python train.py --n_layer=10 --d_model=192 --n_experts=80 --experts_per_token=4 --d_expert=96 --d_shared_expert=128 --activation="geglu" --moe_layers=[0, 2, 4, 6, 8] --router_score="softmax" --normalize_top_k=true --routed_scale=1.0 --balance_loss=0.00488 --balance_bias=false --n_groups=8 --groups_per_token=2 --init_std_router=0.00944 --lr_router=0.00168 --n_head=3 --n_kv_head=3 --head_dim=64 --vocab_size=8192 --norm="rmsnorm" --norm_place="pre" --norm_eps=1e-05 --positions="rope" --rope_base=24300.0 --rope_fraction=1.0 --qk_norm=false --attn_scale=0.125 --tie_embeddings=false --parallel_block=true --init="uniform" --init_std_qkv=0.0301 --init_std_o=0.00672 --init_std_up=0.0301 --init_std_down=0.00475 --optimizer="soap_variant" --lr=0.00232 --lr_mult_qkv=0.4 --beta1=0.95 --beta2=0.99 --lr_head=0.0109 --grad_clip=1.0 --warmup_steps=200 --schedule="wsd" --decay_fraction=0.811 --decay_shape="linear" --final_lr_fraction=0.1 --batch_tokens=65536 --seq_len=512 --doc_mask=true --train_tokens=408200000 --steps=6229 --dataset="wikipedia_en"
Below are experts of layer 2 (counted from 0) of a mixture-of-experts language model. Rows are named router (the router's row for the expert), gate (a neuron's input weights, with its number), up (a neuron's input weights, with its number) and show model dimensions 0-191. Each number is 200 + 20 x the weight over its row's rms, rounded and kept within 0 to 999.
After each expert's rows: "comes after" lists some tokens at least twice as common just before its tokens as in all text; "mostly gets" lists some tokens that are sent to it at least half of the time. This comes from a sample of Wikipedia text that the model never trained on. Tokens count by the router's weight.

# expert 5
router,221,214,201,190,226,166,218,202,158,210,223,207,190,200,207,197,190,210,179,177,211,178,221,209,182,218,193,219,191,205,199,204,213,216,215,165,177,171,190,219,188,183,244,176,183,191,242,231,177,206,196,205,202,164,184,221,181,199,215,228,205,190,181,209,192,196,184,194,189,232,210,232,190,161,201,173,222,218,232,195,247,212,239,190,196,224,197,201,208,208,218,181,207,222,178,219,215,220,184,193,211,190,217,211,156,187,170,182,208,211,214,158,213,165,182,202,205,211,188,178,197,193,186,183,253,168,192,158,192,229,214,177,223,208,165,200,190,224,167,213,202,185,212,206,181,207,204,196,237,226,217,235,223,216,189,205,201,176,208,243,241,196,208,196,171,185,201,219,167,178,206,178,185,196,191,220,177,216,234,211,204,184,211,212,217,192,182,222,227,200,206,221
gate0,205,205,197,199,222,175,212,189,243,175,204,168,197,181,185,217,205,211,192,155,213,188,207,208,216,205,202,222,158,196,198,212,184,179,204,198,244,203,221,166,193,258,218,207,206,193,237,200,196,212,154,187,190,175,171,172,198,198,202,210,194,158,208,194,188,203,214,192,222,218,182,208,190,163,199,214,198,210,177,166,149,200,194,164,250,193,178,242,232,184,181,249,205,204,225,196,189,211,219,218,234,204,154,201,218,227,215,230,207,182,224,170,210,201,220,184,214,161,205,217,227,198,188,192,182,182,209,205,191,206,193,182,180,208,201,205,196,189,207,223,176,184,178,180,181,213,197,174,177,237,197,214,216,197,235,182,206,167,217,170,221,189,204,218,203,196,229,203,202,198,200,212,200,200,200,206,184,210,211,194,207,184,209,207,194,203,189,190,173,229,182,154
up0,183,214,153,223,183,223,197,228,180,216,199,226,213,183,196,205,194,176,196,248,241,198,216,207,205,194,212,209,202,227,173,245,209,207,204,179,172,186,175,199,221,163,215,180,209,194,205,204,201,168,219,198,171,210,217,223,178,216,211,196,192,262,174,174,227,200,174,190,164,177,204,244,208,218,227,217,206,218,235,213,250,194,207,250,200,201,209,172,180,211,246,178,187,208,184,186,222,182,186,179,197,188,220,207,209,186,199,177,227,188,240,194,212,193,177,180,189,210,220,225,158,179,243,188,194,219,193,196,198,197,190,190,222,208,209,211,190,207,207,194,185,213,227,183,214,235,212,215,195,154,213,205,195,200,214,205,202,204,191,228,192,216,194,217,200,240,201,176,209,217,181,195,201,214,213,198,209,166,208,204,204,183,195,196,195,222,207,201,225,188,183,242
comes after: " ", " (", "–", "20", "/", "==="
mostly gets: "19", "20", "18", " these", " many", " announced"

# expert 68
router,235,191,207,192,193,199,241,181,198,170,205,204,182,200,196,188,208,221,202,228,205,178,238,227,168,220,193,204,208,214,198,186,231,168,195,210,191,226,188,204,177,228,181,180,198,160,209,177,170,193,196,198,196,185,231,216,204,191,183,197,187,182,200,213,140,213,241,210,191,181,224,209,200,204,192,231,193,226,141,223,210,188,206,237,197,209,210,187,216,199,175,224,220,165,169,212,207,204,201,196,200,199,180,204,192,201,178,184,166,203,183,210,178,201,225,175,155,214,168,214,231,205,182,164,201,217,214,165,185,204,208,197,235,214,214,183,194,158,190,173,183,194,182,234,239,227,224,173,173,205,179,213,227,219,217,208,233,210,211,188,193,219,193,241,195,182,195,211,197,202,190,240,189,201,191,177,194,193,195,220,210,182,218,222,176,205,204,186,241,217,204,196
gate0,192,188,184,194,211,213,215,170,210,193,192,192,210,180,153,224,206,207,198,210,182,152,210,218,187,151,190,158,225,182,221,197,183,207,172,169,212,204,222,199,209,201,207,164,194,215,223,194,219,210,195,175,203,198,201,189,196,161,221,195,192,213,202,240,217,200,200,217,241,227,195,194,204,189,215,204,161,169,181,221,222,181,210,221,227,190,225,185,200,165,217,194,217,187,216,189,174,181,216,248,218,195,183,239,193,195,203,211,176,195,233,214,213,230,184,198,192,157,189,232,204,222,205,192,191,202,189,197,197,176,217,179,197,212,200,198,193,201,225,225,166,206,179,155,187,206,214,200,193,254,221,193,168,173,203,203,217,194,199,174,220,226,206,192,203,187,196,202,197,225,199,222,205,226,208,186,234,167,237,187,208,154,236,178,177,180,197,231,208,177,187,194
up0,193,242,200,200,198,197,163,194,221,223,203,194,201,199,222,207,202,194,188,189,203,207,207,209,203,186,185,229,195,182,198,227,213,198,226,185,220,158,156,221,194,192,185,207,209,221,209,245,167,210,209,225,201,169,173,203,187,217,139,194,182,220,195,177,222,218,202,169,161,190,197,185,170,220,231,167,232,188,223,178,199,195,185,176,194,192,191,233,169,219,178,216,185,205,196,178,221,215,213,189,206,217,217,206,173,203,203,192,240,204,178,200,185,169,197,208,190,225,193,207,198,203,223,230,215,181,224,179,206,182,189,243,231,152,169,207,219,187,211,185,231,171,190,210,194,206,219,181,212,183,177,191,204,251,183,191,210,197,170,244,188,200,191,195,188,206,181,187,201,198,212,175,239,177,207,202,179,189,194,210,205,247,184,241,214,200,199,198,167,214,194,216
comes after: ".", " the", ",", " a", " was", " is"
mostly gets: " after", "ly", " not", " over", " new", " under"

# expert 41
router,176,184,206,215,215,184,187,170,176,214,227,187,185,198,189,203,208,180,185,181,185,215,180,204,226,217,206,224,215,223,230,225,210,205,237,207,192,210,188,208,182,170,248,195,200,167,209,216,204,186,173,232,199,180,201,209,198,202,190,226,204,193,173,209,161,222,206,222,221,205,220,225,195,183,194,220,216,207,211,228,209,171,196,213,241,178,200,178,163,195,180,197,194,221,218,228,188,222,205,185,205,188,194,220,218,218,212,173,216,172,213,218,193,227,186,212,209,171,179,177,178,201,191,233,180,175,177,180,162,206,194,204,175,152,225,192,216,190,213,182,214,189,163,232,193,184,187,232,181,180,160,175,172,203,216,226,211,182,192,210,201,233,198,184,201,187,176,160,200,240,217,228,191,191,217,167,191,193,216,188,177,143,191,210,167,182,178,222,187,180,199,206
gate0,183,167,206,134,201,205,233,197,215,224,228,220,193,194,219,191,160,211,178,198,204,180,186,194,169,195,204,160,175,192,181,220,205,201,225,178,177,201,203,183,219,210,212,193,196,201,198,219,187,203,186,200,167,191,178,221,197,183,215,203,218,215,200,208,203,171,224,218,170,173,192,210,219,187,208,211,173,212,211,195,210,231,244,162,215,191,240,212,195,172,186,224,232,175,159,212,237,221,190,178,188,197,208,183,233,223,170,180,195,200,177,205,182,204,205,182,208,227,190,190,211,159,185,213,178,187,191,215,153,198,194,222,188,206,181,250,224,210,175,221,192,191,200,222,141,218,209,209,210,219,240,212,182,226,178,208,199,219,197,225,211,187,180,213,194,204,174,200,201,215,205,181,220,154,196,203,235,220,206,195,186,190,199,176,200,227,182,177,205,197,207,201
up0,196,182,224,178,226,236,230,189,197,208,201,215,176,204,198,178,188,199,193,159,200,171,189,195,213,222,156,183,189,204,212,213,189,229,216,169,176,191,191,200,232,191,222,190,187,194,201,220,225,186,209,194,180,195,199,178,200,183,188,208,187,184,221,192,210,191,241,226,165,189,182,197,257,240,184,190,204,213,180,190,209,204,197,210,217,182,197,187,208,172,184,230,214,203,200,214,212,225,179,157,233,237,254,177,205,207,196,202,202,218,196,192,184,181,197,150,187,165,207,192,217,180,201,236,164,179,182,218,167,187,179,218,208,226,188,207,202,198,200,199,195,210,194,225,181,183,229,197,219,228,210,227,186,170,159,201,209,201,210,237,185,217,191,175,188,203,205,200,182,200,199,189,210,187,223,222,222,207,180,215,187,191,219,147,215,216,216,259,206,191,168,206
comes after: "0", ")", "1", "2", "3", "5"
mostly gets: " |", "|", "°N", "%;", " Died", " —;"

# expert 21
router,198,188,201,204,179,204,204,215,199,200,178,193,228,201,204,189,181,192,201,230,196,213,190,194,207,162,165,176,214,189,173,206,180,227,183,189,187,182,201,216,223,202,186,223,212,195,174,179,211,206,221,201,203,217,167,197,199,183,199,171,186,231,226,206,212,225,171,166,196,207,189,196,137,224,259,163,184,185,220,213,203,218,239,170,169,226,211,257,204,192,197,184,191,196,238,205,158,183,212,179,189,226,201,212,185,207,174,187,217,217,204,220,182,196,195,183,194,195,246,260,183,196,237,192,194,208,246,206,216,203,236,215,207,196,211,209,200,216,199,237,204,202,207,215,214,190,172,199,202,202,229,222,224,194,205,217,172,210,188,226,191,201,207,208,194,189,162,196,206,175,205,201,198,231,207,199,209,195,210,175,186,236,194,253,211,201,205,219,184,180,208,181
gate0,204,225,192,183,174,229,242,196,179,197,197,204,199,201,180,188,204,194,221,189,210,211,207,158,201,207,215,167,185,188,171,235,181,229,198,180,192,231,198,201,249,175,217,205,219,220,201,182,210,197,216,228,210,191,162,203,202,198,202,155,213,201,234,209,215,184,175,190,160,187,188,196,146,225,239,197,220,199,217,200,185,219,212,184,207,200,218,240,210,176,242,208,210,202,204,231,143,182,219,203,228,199,199,194,201,218,190,208,201,180,185,210,220,210,172,202,184,181,227,231,204,199,234,187,187,193,206,220,209,205,218,209,208,211,193,190,203,198,220,228,169,206,194,214,188,199,193,198,187,232,195,211,216,142,215,199,208,220,201,190,172,233,206,193,176,221,134,184,191,151,206,191,214,215,186,206,224,216,223,213,192,193,218,218,173,189,201,174,178,215,197,210
up0,185,205,195,211,175,218,241,191,188,185,187,209,204,204,184,178,206,195,211,179,200,205,226,165,205,198,222,176,190,191,181,247,182,233,182,179,183,246,215,176,234,179,233,202,216,218,208,166,211,204,221,236,205,181,155,197,228,187,202,150,228,199,215,218,219,180,186,195,154,196,199,196,173,213,222,185,209,188,243,198,197,222,185,193,194,195,208,258,210,197,211,221,223,191,217,195,154,195,213,204,198,199,183,208,226,208,189,211,210,189,182,198,213,190,182,207,200,189,236,248,183,214,267,201,184,181,211,195,232,225,213,212,206,210,193,210,210,238,207,230,189,192,196,184,195,184,193,185,166,236,225,196,192,142,200,191,223,217,208,207,188,218,210,198,204,208,167,201,188,173,190,207,202,222,194,200,199,194,200,205,193,194,227,215,181,185,185,181,169,214,193,195
comes after: " the", " a", " The", "'s", " his", "The"
mostly gets: " League", " government", " Party", " life", " film", " School"

# expert 3
router,228,203,191,214,208,187,190,231,193,200,157,188,210,228,188,237,217,170,193,188,226,193,230,200,166,190,190,196,206,188,171,209,193,177,194,209,230,200,205,228,176,170,219,226,192,215,196,205,165,207,167,169,196,221,212,223,250,172,185,192,221,244,213,241,197,171,180,205,225,186,225,176,234,194,192,236,192,207,170,174,170,208,209,191,209,183,192,198,193,189,212,172,191,178,216,212,203,199,183,198,210,164,210,244,199,208,199,204,220,209,211,181,207,196,197,182,238,217,244,186,228,229,190,188,166,194,189,207,214,217,182,233,202,198,198,181,177,157,203,191,215,191,205,205,222,207,221,183,208,200,200,181,205,182,193,216,196,183,183,182,181,192,183,229,241,166,187,219,191,225,192,191,210,164,182,143,204,182,226,172,222,200,216,214,205,229,211,188,171,190,190,201
gate1,182,184,191,186,241,157,193,170,199,190,145,261,137,229,198,198,192,188,156,186,220,210,225,177,193,183,223,221,197,224,187,214,168,208,191,187,205,208,208,193,222,190,192,194,198,209,226,192,197,168,187,219,200,203,185,186,190,222,200,196,218,201,197,206,154,185,211,184,196,196,203,216,225,214,208,210,178,230,197,223,183,202,193,206,197,176,194,176,222,241,206,158,204,214,191,229,224,172,185,214,217,224,214,240,242,211,209,155,213,233,216,173,206,179,196,206,182,189,185,216,235,196,192,208,173,179,209,167,196,222,196,227,225,167,181,229,217,204,186,197,196,206,194,230,196,200,234,165,205,177,203,202,170,208,210,207,209,197,148,215,191,218,200,197,216,203,211,190,207,190,193,200,210,186,204,206,234,186,204,196,192,186,195,189,204,216,161,214,200,192,205,228
up1,184,179,196,184,232,183,185,168,180,204,173,269,144,223,196,188,195,187,170,195,237,181,226,174,182,204,233,232,187,208,202,224,187,204,173,200,206,205,220,205,218,191,200,197,200,212,210,201,204,171,177,218,214,206,194,173,194,231,212,215,207,212,233,210,160,183,187,209,213,197,216,209,240,211,193,201,180,231,161,201,171,194,197,201,216,180,194,190,214,231,190,178,201,181,195,222,238,183,183,208,216,216,200,238,250,222,204,170,218,246,206,169,196,173,189,192,200,178,176,211,235,208,188,222,175,184,210,155,188,197,197,223,216,184,212,224,202,195,199,202,177,203,203,221,208,220,230,157,192,171,197,213,188,207,207,212,197,223,158,214,183,214,202,187,221,184,201,200,190,189,199,229,194,182,187,197,212,196,213,197,172,193,183,170,204,236,170,205,185,207,198,224
comes after: " of", ".", " in", " and", " for", " with"
mostly gets: " two", " all", " other", " most", " three", " The"

# expert 65
router,194,225,209,193,210,192,205,210,218,190,211,224,222,188,172,173,163,181,211,203,223,214,192,220,229,214,169,215,189,248,182,185,179,214,192,217,208,192,220,213,169,194,206,204,205,218,233,240,171,191,199,226,174,216,177,179,203,208,218,199,209,217,228,226,226,206,174,178,192,219,176,231,211,227,196,185,197,175,200,237,161,207,205,196,181,196,214,170,208,186,195,190,233,204,166,194,228,180,179,196,212,215,156,214,187,216,209,193,226,190,185,189,181,205,236,225,191,172,189,223,189,197,204,181,195,206,179,222,206,203,176,192,188,207,213,210,186,190,186,166,212,167,242,191,219,251,194,210,212,181,199,235,195,185,189,186,203,197,203,187,201,185,189,216,186,214,196,229,168,172,187,152,218,160,238,240,224,166,193,184,207,204,205,173,222,205,223,226,171,189,196,227
gate1,222,208,182,223,201,176,214,163,216,235,213,209,235,180,211,198,182,180,185,217,193,180,239,229,198,222,200,216,193,215,197,224,176,207,173,212,219,203,217,223,200,197,191,203,214,202,215,222,224,184,221,205,195,207,199,174,224,189,194,243,209,163,190,236,194,211,178,198,156,207,216,251,218,185,180,184,195,188,213,197,200,159,215,179,174,155,198,209,207,197,202,179,187,199,206,209,185,215,200,213,199,199,168,190,225,186,208,204,184,160,223,216,239,243,183,214,218,185,197,206,192,181,234,166,174,200,180,185,217,193,164,204,204,218,203,183,203,209,195,203,193,205,216,178,169,173,163,200,174,236,185,179,218,223,210,235,192,198,235,179,173,227,175,193,187,193,178,180,205,214,194,235,203,178,196,183,179,207,209,203,180,172,192,225,190,203,207,232,148,202,186,230
up1,220,197,181,206,206,169,213,189,200,228,217,221,226,182,199,199,205,166,214,214,195,170,210,203,196,202,188,195,193,213,194,252,200,216,191,202,194,205,206,222,205,199,194,201,201,193,216,240,224,188,209,204,177,190,186,192,213,194,194,206,208,182,180,244,180,197,205,205,187,197,218,267,220,182,183,176,192,190,220,214,192,149,218,184,174,174,195,189,197,246,211,172,187,192,218,207,153,224,194,180,210,189,174,193,236,165,218,184,186,180,223,207,220,216,170,216,223,182,184,216,184,177,241,167,163,194,187,192,205,191,194,209,192,207,215,173,196,200,185,181,188,194,212,172,187,174,164,196,152,230,193,174,215,224,211,214,211,210,197,210,189,212,178,202,189,184,204,181,189,199,207,249,195,186,206,207,184,208,223,186,175,155,182,245,175,208,203,219,153,192,179,234
comes after: " (", " \"", ".\n\n", "\n\n", " =\n\n", " N"
mostly gets: "R", "O", "F", "S", "D", "T"

# expert 27
router,178,170,171,194,206,223,207,230,185,217,232,213,162,190,199,222,216,196,189,185,190,179,202,212,213,222,199,199,182,209,225,196,224,207,214,201,204,211,216,170,202,207,227,178,220,202,208,191,215,194,186,182,192,160,196,193,174,193,230,189,189,203,199,231,165,149,195,202,172,202,206,210,243,237,198,226,211,210,166,190,200,154,201,234,191,222,210,171,197,208,211,191,215,215,204,241,234,225,194,194,182,195,211,225,193,208,191,180,182,203,201,203,176,227,218,224,209,196,163,197,220,224,161,223,206,183,227,168,200,207,193,212,209,221,176,203,204,224,220,226,202,187,178,191,215,227,195,203,171,186,193,216,183,207,198,223,193,204,192,223,186,185,206,174,209,234,247,208,211,234,187,182,199,203,234,181,223,219,179,229,164,164,240,173,155,199,228,213,205,190,204,234
gate0,201,164,216,191,202,212,244,177,198,192,196,228,193,193,175,191,213,228,207,226,180,179,202,205,169,196,226,206,179,195,216,216,252,196,217,210,163,186,186,209,207,215,181,180,200,158,207,203,228,215,198,213,158,188,195,172,175,208,207,203,200,194,218,160,167,157,193,192,183,199,188,201,262,203,216,213,192,191,220,206,183,191,195,202,192,200,209,199,157,258,221,180,192,190,197,193,225,209,191,202,234,197,201,202,202,211,151,169,199,200,209,170,194,224,225,182,188,202,195,226,199,194,222,208,210,183,217,203,205,189,185,208,206,202,179,199,177,228,207,184,201,193,210,212,195,203,209,224,208,210,188,208,181,181,214,188,162,145,214,217,209,221,183,192,208,173,151,198,215,188,188,165,233,198,224,226,195,191,211,178,182,151,220,214,203,191,236,239,182,211,205,224
up0,210,215,249,181,204,200,233,202,220,216,197,220,190,209,206,197,213,194,197,239,187,180,184,233,189,205,247,222,192,207,211,240,221,201,193,146,170,184,171,227,223,206,196,170,196,183,177,215,202,188,215,213,181,165,181,200,161,228,209,196,190,179,201,190,193,154,178,186,191,176,204,195,223,189,199,200,228,211,239,237,177,211,208,186,202,182,193,221,213,223,241,182,181,187,202,183,198,234,175,173,220,175,238,173,211,190,191,168,217,194,175,192,216,208,218,200,176,237,212,239,208,186,206,207,197,181,219,177,187,199,197,182,200,205,181,196,178,201,190,149,191,206,216,200,183,203,232,197,209,223,212,184,200,218,212,231,191,180,192,251,206,221,185,199,210,225,191,195,197,216,208,160,199,188,216,215,219,193,222,166,204,205,211,185,198,204,200,252,201,230,195,213
comes after: "-", "\n\n", "|", " Preceded", " Succeeded", "Personal"
mostly gets: " by", " MPC", " Location", "(s", " Genus", " Succeeded"

# expert 13
router,187,203,201,210,187,181,199,174,200,211,215,216,180,195,230,219,226,176,210,192,204,217,212,188,185,191,210,212,215,182,184,203,225,166,216,189,182,216,223,205,185,183,210,187,237,142,220,189,198,209,174,149,144,189,193,180,222,233,222,205,216,209,210,227,169,200,206,228,198,191,205,222,215,207,159,225,192,196,161,210,206,184,231,163,190,211,209,212,246,205,180,175,208,193,177,199,209,172,167,211,207,213,208,177,189,160,218,203,192,200,174,231,224,187,215,180,185,182,208,188,195,227,233,158,204,197,208,216,186,231,176,206,191,231,204,202,186,228,206,228,176,171,198,214,230,213,207,205,163,197,188,183,202,216,205,222,163,202,244,188,178,205,219,191,176,195,212,222,178,217,194,233,190,181,183,176,192,223,188,202,214,186,241,220,184,175,190,195,205,207,182,174
gate0,200,211,183,176,191,206,241,163,182,189,211,196,196,226,172,188,170,193,202,190,218,205,183,208,168,207,236,164,173,161,181,186,207,224,183,204,194,155,197,193,203,184,211,190,212,191,198,196,225,207,216,250,235,197,168,216,196,168,193,203,146,179,183,182,200,175,214,215,191,210,201,210,157,208,209,211,211,207,232,229,231,202,199,215,162,211,219,201,206,199,239,176,203,230,184,198,180,195,215,187,203,205,223,170,190,206,169,185,201,159,211,212,187,191,151,220,196,179,191,223,201,215,192,180,152,201,200,183,205,220,195,183,203,213,157,210,205,223,199,194,174,184,186,178,194,217,217,173,217,251,228,208,218,194,196,173,172,196,195,228,207,200,199,192,181,206,200,185,203,170,175,155,214,195,201,190,207,203,203,212,170,210,217,193,199,181,183,239,182,211,175,220
up0,217,201,219,217,209,222,173,231,229,209,213,211,218,189,220,173,220,225,199,213,192,231,234,194,214,175,181,204,237,240,228,214,203,188,217,179,197,249,205,204,198,206,175,190,206,188,188,164,181,188,206,164,170,191,213,177,188,207,205,197,228,218,220,232,194,201,199,162,194,183,202,196,221,211,194,208,193,206,158,158,175,159,209,185,241,172,176,163,186,204,178,199,182,169,218,225,232,208,223,219,207,205,172,226,195,198,225,202,187,230,241,198,233,209,224,187,194,234,181,174,187,202,219,221,214,198,193,227,197,201,199,228,211,185,223,178,174,174,212,229,200,174,224,223,218,210,193,227,175,181,199,231,200,177,189,176,218,200,214,168,184,205,213,205,203,171,172,196,211,217,210,240,191,193,205,188,201,180,226,213,206,197,223,212,191,210,200,172,204,174,229,194
comes after: " the", " a", "-", " first", " World", "|"
mostly gets: " time", " out", " War", " City", " round", " Best"

# expert 69
router,222,227,199,175,199,203,229,179,205,208,212,212,213,238,195,185,201,225,178,233,138,219,226,143,202,195,180,189,169,179,193,212,197,193,177,208,195,144,199,185,210,172,213,189,226,186,171,178,174,218,196,196,175,232,193,207,166,221,180,193,185,182,221,198,226,203,226,199,219,190,182,175,156,203,198,180,190,214,182,195,190,231,213,220,186,235,187,202,207,191,197,206,210,198,191,165,199,190,213,181,164,217,188,179,184,191,173,198,163,213,211,222,216,216,210,188,206,176,178,168,200,218,230,198,189,212,208,198,193,188,214,195,204,251,182,190,184,219,187,234,178,219,215,209,183,192,209,189,203,181,208,214,211,213,239,188,197,216,209,196,191,205,203,171,205,202,198,150,202,234,217,173,198,199,203,186,218,209,190,276,217,209,186,196,184,205,169,212,210,217,201,196
gate0,162,187,210,215,186,172,226,210,198,186,176,183,206,192,186,217,198,202,253,218,216,195,175,219,170,190,215,189,181,216,199,203,196,181,189,183,236,193,204,183,170,199,218,165,175,204,209,205,208,193,196,186,237,179,168,169,193,213,176,172,202,169,219,190,220,184,220,179,160,234,202,203,205,206,175,185,183,203,211,203,202,187,187,159,174,186,228,207,168,172,232,198,163,233,170,188,213,173,197,219,194,210,202,226,232,197,208,200,208,183,186,206,196,170,174,224,199,185,181,229,203,219,208,199,241,234,204,185,206,174,239,188,221,194,196,202,226,207,204,161,181,208,209,207,209,197,232,194,210,224,208,190,232,170,187,182,182,140,166,209,184,220,228,197,179,203,193,197,180,199,173,184,240,224,186,193,208,191,218,181,210,200,235,233,193,194,197,217,177,177,196,196
up0,164,170,195,218,189,134,244,230,172,191,213,202,196,190,172,204,198,198,236,200,192,211,190,205,178,206,234,183,192,188,217,173,195,187,212,171,240,213,212,176,149,209,232,164,179,156,206,184,238,201,199,220,218,206,174,188,169,217,198,198,186,190,191,220,213,207,219,221,165,184,196,178,199,228,165,215,179,217,175,192,188,198,192,200,191,203,222,193,215,205,191,187,184,222,183,217,217,197,171,190,203,189,185,210,198,180,193,178,219,204,199,205,203,186,142,235,216,182,170,206,208,201,174,214,206,174,181,196,204,196,247,199,223,218,231,204,181,208,179,200,165,210,213,226,210,197,208,198,206,193,198,192,222,217,156,168,244,188,179,195,207,203,187,200,195,203,215,217,182,208,230,214,199,222,191,205,193,209,185,175,227,176,241,181,168,215,178,204,217,202,208,204
comes after: " the", " a", " and", " to", " an", " of"
mostly gets: " un", " con", " al", " comp", " dis", " pro"

# expert 44
router,197,230,206,164,257,232,187,204,195,196,210,202,222,205,176,173,196,186,187,200,228,177,174,199,203,217,209,193,230,182,173,221,209,173,196,180,179,230,224,199,228,210,225,186,224,203,198,225,203,190,194,176,243,207,209,174,221,241,217,200,190,158,211,194,179,184,216,202,217,211,231,199,223,201,192,221,209,173,205,171,183,216,187,181,231,181,223,197,205,206,187,201,230,181,203,209,220,197,171,190,182,231,209,223,215,195,206,193,179,183,196,181,208,224,183,212,172,209,182,174,201,196,177,250,171,169,163,161,208,156,181,196,186,169,189,183,190,187,219,206,191,167,224,175,219,236,183,197,187,177,193,231,230,230,178,227,219,181,195,192,175,177,237,189,221,207,191,195,198,219,167,193,199,184,195,180,192,217,232,190,177,176,197,187,212,218,190,210,214,223,216,186
gate1,220,169,174,217,226,189,171,181,187,200,225,160,184,182,201,206,163,199,219,182,224,183,201,186,239,186,179,195,240,185,192,224,199,207,175,191,175,235,196,221,199,173,195,231,198,235,204,236,213,187,214,216,196,222,166,203,226,193,218,205,199,176,176,213,200,203,182,230,223,221,204,188,227,191,162,216,224,218,175,143,157,192,191,183,218,213,176,197,187,198,189,192,229,214,168,222,223,194,202,180,207,180,188,163,182,211,228,205,209,202,200,189,206,199,205,207,190,201,226,173,197,186,196,205,166,192,206,206,203,236,168,175,174,216,172,207,218,210,194,199,222,217,184,192,181,188,160,219,206,235,166,185,181,206,198,204,187,194,212,191,238,201,233,218,189,230,233,208,203,178,215,236,189,211,186,168,214,195,159,184,202,207,229,200,172,171,196,209,199,192,189,217
up1,169,205,227,193,149,209,214,196,232,207,182,209,202,212,176,216,251,214,167,224,185,212,225,216,180,213,219,191,162,206,195,152,158,218,216,200,205,178,221,167,191,212,194,172,193,186,209,186,199,172,180,209,223,180,237,182,178,185,176,158,217,222,201,188,185,203,210,194,166,190,199,224,202,237,192,175,175,183,225,228,230,207,194,177,164,202,227,171,202,201,209,213,173,190,220,193,191,205,219,211,206,196,222,208,210,191,188,218,170,193,182,203,190,198,205,180,211,195,172,217,202,204,187,171,214,190,187,203,196,182,241,185,211,226,218,174,168,176,214,200,191,184,191,208,216,208,208,154,204,175,219,203,201,179,238,196,236,223,186,169,189,197,188,187,241,202,184,219,183,221,168,188,190,196,203,219,171,218,237,206,206,160,199,176,205,239,204,204,214,197,193,203
comes after: " of", " in", ".", " for", " to", " at"
mostly gets: " his", " a", " the", " The", "'s", "The"

# expert 47
router,191,212,213,173,213,226,203,204,208,198,186,154,199,222,173,173,195,199,187,171,197,183,198,173,214,197,213,192,196,184,192,209,183,183,169,185,200,225,220,203,204,213,231,176,187,216,197,250,176,184,202,206,226,169,205,204,156,229,188,201,196,164,180,165,206,174,186,204,213,222,181,218,196,177,244,203,221,184,180,178,208,196,187,218,238,181,243,202,180,231,218,201,189,191,210,207,195,201,178,191,191,216,222,195,202,206,200,231,195,205,226,188,188,206,150,187,158,210,217,196,194,173,180,224,204,199,175,204,175,169,189,204,202,180,214,221,191,188,174,204,207,197,242,197,218,225,195,190,207,180,203,217,202,185,192,218,208,204,212,247,190,198,187,152,220,201,183,149,176,161,193,194,230,185,164,224,188,192,211,186,184,204,228,188,220,229,200,186,162,234,203,166
gate1,171,221,204,223,175,240,215,189,222,212,205,215,210,183,219,183,202,189,205,210,166,214,181,212,194,216,203,220,210,234,207,207,209,192,175,181,193,134,216,242,207,219,219,214,167,194,227,199,233,225,227,211,172,157,181,220,194,198,193,172,207,230,177,222,207,223,186,199,213,189,202,214,199,205,160,213,169,182,227,184,216,208,188,216,185,169,176,206,193,207,212,173,225,199,173,210,208,197,202,193,163,181,204,220,175,201,187,190,199,193,187,199,168,178,202,204,178,198,200,230,205,178,220,207,203,202,199,210,192,193,183,205,226,174,157,218,187,174,184,177,226,160,237,197,220,208,225,198,215,217,194,228,200,194,194,166,194,193,215,190,208,200,168,220,197,202,189,196,194,209,214,172,234,184,237,197,179,188,159,142,205,243,201,214,187,229,197,182,181,192,209,165
up1,210,195,228,216,199,219,177,188,181,236,201,200,206,184,208,217,231,204,199,233,185,188,228,219,191,210,208,210,179,190,204,212,211,193,219,218,189,229,211,179,231,194,208,165,193,208,212,169,232,211,196,199,209,230,203,214,223,211,192,209,231,192,159,211,195,203,210,214,212,211,157,186,199,188,208,205,147,201,201,176,196,181,225,200,211,231,212,219,202,183,162,213,196,219,236,180,199,206,190,204,208,191,254,192,184,215,208,167,154,185,194,186,230,210,196,179,218,208,159,190,181,203,211,211,174,177,220,235,185,188,157,185,198,235,188,188,186,219,177,219,180,180,181,180,209,206,234,193,189,193,185,214,233,211,185,188,202,228,199,177,214,189,186,163,214,242,198,179,205,197,205,192,176,204,197,182,233,219,175,208,173,203,198,166,200,155,186,190,183,189,141,236
comes after: " of", " in", " as", " is", " to", " with"
mostly gets: " his", " a", " the", " The", "'s", "The"